Weights of a small mixture-of-experts language model, trained from scratch on English Wikipedia.
Size: 8 layers, width 128, vocabulary 8192, 13.9M parameters.
Experts: 64 experts in each of 7 layers, 64 clamped SwiGLU neurons an expert, 4 picks a token.
Training: a variant of Muon for the experts, 681M tokens.
Below are experts of layer 4 (counted from 0) of a mixture-of-experts language model. Rows are named router (the router's row for the expert), gate (a neuron's input weights, with its number), up (a neuron's input weights, with its number) and show model dimensions 0-127. Each number is 500 + 50 x the weight over its row's rms, rounded and kept within 0 to 999. Numbers have three digits each.
After each expert's rows: a language model's description of what the expert responds to. This comes from a sample of Wikipedia text that the model never trained on.

# expert 4
router:478535510507524551455474365476483535453455472458479559506416481467475564431478457476558526490559540573466437483433511568554565525536438549543466455578503503493532449433535540490531541409446424527607522466547511583508489521462479423566405477506494543525509408440403505490587502593547499472432436496517488468407506479457488474524520529517460506363553410585545556499418460496547496573466
gate0:472536515536520595500440516549460519583461470457525511539537489551545546492562489478534544497535530395392554426567557527499500541428597494521560536516486588471593511514557534456425522361542557532594492538450449477476368520545508509530421439534474518494458503430496427568516452506560562399447429412456514528494432528492509464505544499585443551504556418551487516528521494501533550432469
up0:494476517560495467465477563456499572479545509440497549498513427492516481428489519544422489528366532543519523553525507470577421603514477524515517441473460486449531472474495443509462479523480442584521518458399433496434469521498465594501591525457464443452564517494497495431458646442602553475611482544474445583510500358559545514521474437591499458461468516480540490518489495462491428613549
Table pipes, onset fragments. Pipe separators and numbers in wiki tables, especially election and statistics tables, plus word-initial consonant clusters like dr, sl, St, gl.

# expert 49
router:492627445562570505540394530519451560523536411462493451515516489508521543575565550431526387437483516594486560512454457451469515397535484463548492470484548538538460488471482556445512567516554447515543568550417538569529460580539423505558420445436461462510529470452500488406459507550553501588470489452589529470404524554541560529457540487568471514444499456487497496433515423437531507501599
gate0:588527500473492419484411588596500570506457537492537494561460513502482541464426507496492437479484482420485596452529535516544562501572475566492431552524540450519527515581490471581392539473453421395460535540493483505482560535494562496446595484513492428555487463470512555420632469487486457506493469460408471452562550483507511508443377505543515577506471524419492467604516526482456532505615
up0:414529463530561641497621425582529476466507443490469445597492503338565466483542478494446520426595509538481558436533505517565463554451499477548508491495451444522494457475563521445509476507435514495573541539488470531531526428602500614535461609520553500548480526513494441550478494532493512393506470505560522468440525567445444488548476468479467471516495501507575569528470490504617540525432
Auxiliaries and -ly endings. Function words in running prose such as was, is, are, been, a, and the -ly ending of adverbs like brutally, warmly, easily.

# expert 25
router:479509458572549551485498445447582446521584487474534460542494454546434527511476421547509457561503495480527578509444614560451465543574568506490507510536535528475592439457494470502544496456499407432414625469443499485514501508431504554508492512557565503548540379490468539445424502532390440549450405514509550547514548470480478568428444621513573439531517497578509560480524541595497494456538
gate0:454522440486535482474482544440495520480520468488490450482567501358443523534457484466517490459512459558500553543474470464445545541547537499505540419546523564527500553515533515546523468484456525427475484514436453561454415396381428482462580455489559473523597523535480523431429397545407583415566490529541470495449446362435519375529538545500521447519557485466500500483464531506574402441475
up0:495463516502405448502523529517520438491582542450431517441428432588426555515455521548470575508448518415489592434451496489480449414489428607575474521490492586546443522538498491490439428404500539476476507493513499464485440427534474507454446405530511433454510541433490447460533408398411429538407473531407482518521430439533514494468535587439508483484447548541551486507415499466538535546531
Symbols, capitals, non-Latin bytes. Single capital letters, percent signs, table dashes and number pieces in tables, and byte pieces of Cyrillic or Arabic script inside parenthesized native names.

# expert 21
router:501601538541453512512454583509498485513491397500573459515453598514426482526524539448571404410456501561517551490522453449424571498429452398485434489460478505584498453498475584438500576445568542428520560540481549527560474522457444551543417482483552524460526558454621506439473441589429478577496537506532504557445584497521511495435504473587464553450488485500552596491455510552536525454507
gate0:546553534484443482571577516444488512435417518521484437551515481529501561533516490521511473419466534560401557495568494540496575512470601404569487488404569501451518434533559500442482420435458448545415483525465525372505423586485555462477523502475492478558478531393586469534540483489491477544484568463418420530464397475496507543556557493525551517485522621500565479515394483479453479455477
up0:472501451447406499461483552507500496502513562496466499447470442537530433490464597446489417517586435516479448498515470576475526517470461572385599648480504549547493503511417517525459557451530524563506528515630546428554535464434448461453491485533563524446528427579461418603521528475466519451455606497520577551479508463500462497531434496453516516428479457511460610448510527439578443486501
Function words, modal verbs. Grammatical words after verbs or subjects, especially to after forced or free, plus not, would, have, had, and percent signs.

# expert 34
router:544455538582544504530463474416477447441600461468572449526511496508475574480473562494473432552445549525425541472555569473502431514535486534469559572525509559495571403413518461489507527375386473488456492461457445460457486518452538465527458522537594469573504438420526540465479569530435512602524398474411508438537555470459466462520456598516501428540478453577414491456490528499431460523542
gate1:598523439472437528474379458506503545453501493419507534445538554471461489483484466468451478528407457519467495400532504471497525449521433512531445552433500566506439453493487543501461541448542490478551475409542421511523482517463366485597579595604511534366479514531514485490467474477465437526477528460502472514479447462430552565463518469479536418428550494529481486445480467505436514370641
up1:511491471531388463522455601441600491619487553570443471457520525587479512521441494562566532518513499460448507537448508472516490477531546479353498400436592530513465456481502495552532467496566488511468474541419487512572575513590479588465422526393500492458419563499465445578567525494512603501513557535457534556530503504511485514498515518463534569471510584578442489476551470468507536420403
Capital letters in acronyms. Single capital letters inside acronyms, codes and abbreviations, such as RPM, SPHE, BAP, UK, or word-initial capitals.

# expert 39
router:574567536478522481512612388535535492534489434476554459526496496489424476505476455531498485537485485496562523393466601443465467460542471506522470566535452521448552550448521562418501561469441484498505396516455574434423494568471521488330555577552415526545518399458493532540492557438518475491536442541465465416535551468504538475537394476467486448573527529585494500542486438502526577536450
gate0:513521515446506445565521512581421490502498488489431493455423511461559510520450516486570447537424490535510507453408550445403448547519486368522431407441437530460505486479491454505580398423528435476511399501553566456479504519507530484452586470461575520521535424522488647499459484513480523513553484518479464570481514448478491543570438599497620493417479566586454467445469449528506487447493
up0:465560617551507547500431459494524584519541504558504564475499547444457501585432514475521499505478529566475441450514566521445524528505529515554482522446547517515467469509603502454393513599426518464499454418478573505587552437521459382530518477569526486516507438512506433450566448512497451489549606482505458530420449483501565544534515385431421607445448521586522513549473590530510498530583
Dates and months. Month names and year pieces in dates and life spans, especially 19 or 18 after an opening parenthesis, as in (1927–2007).

# expert 24
router:533536513457519493493562487494514461381525395605583486496505485538529543492569599518548398473509579518542534531506470507510528469472450445580494443484502431475499515458504469466559476522645485579490549450457503417510515490477408561398493633383481450486507477452585510521587542501542550572465615560488543474523500536490488485610464446471550497535481579496454496511527504499554520465542
gate4:560522421526510422486496497440533387456445522468507534468462551483439550513491536559524421522473540466453497492554490408549478556443477648654480520502548536501531459500520511511418468491541519492594529539468405407475547560429537526617534576525499487455484563556464539342455550539511535419567530488524499496491536467548465462490524476461538466522569489471447479580508557476590503482503
up4:481488536450392454569578526391458514652501487511451540404543519567571526546510483455499476526490588501503427464437490497523500481464514484503476535570492495579516434519525520473474519518483403474567504438456450555508467574529587468385481470623480506457538477591466484463511505541518457542504473532520470503498443600413524510509430510540484534570534465588492508470543499518537589645571
Past-tense main verbs. Main verbs, mostly past tense, right after a subject in biographies and histories, such as lived, died, founded, played.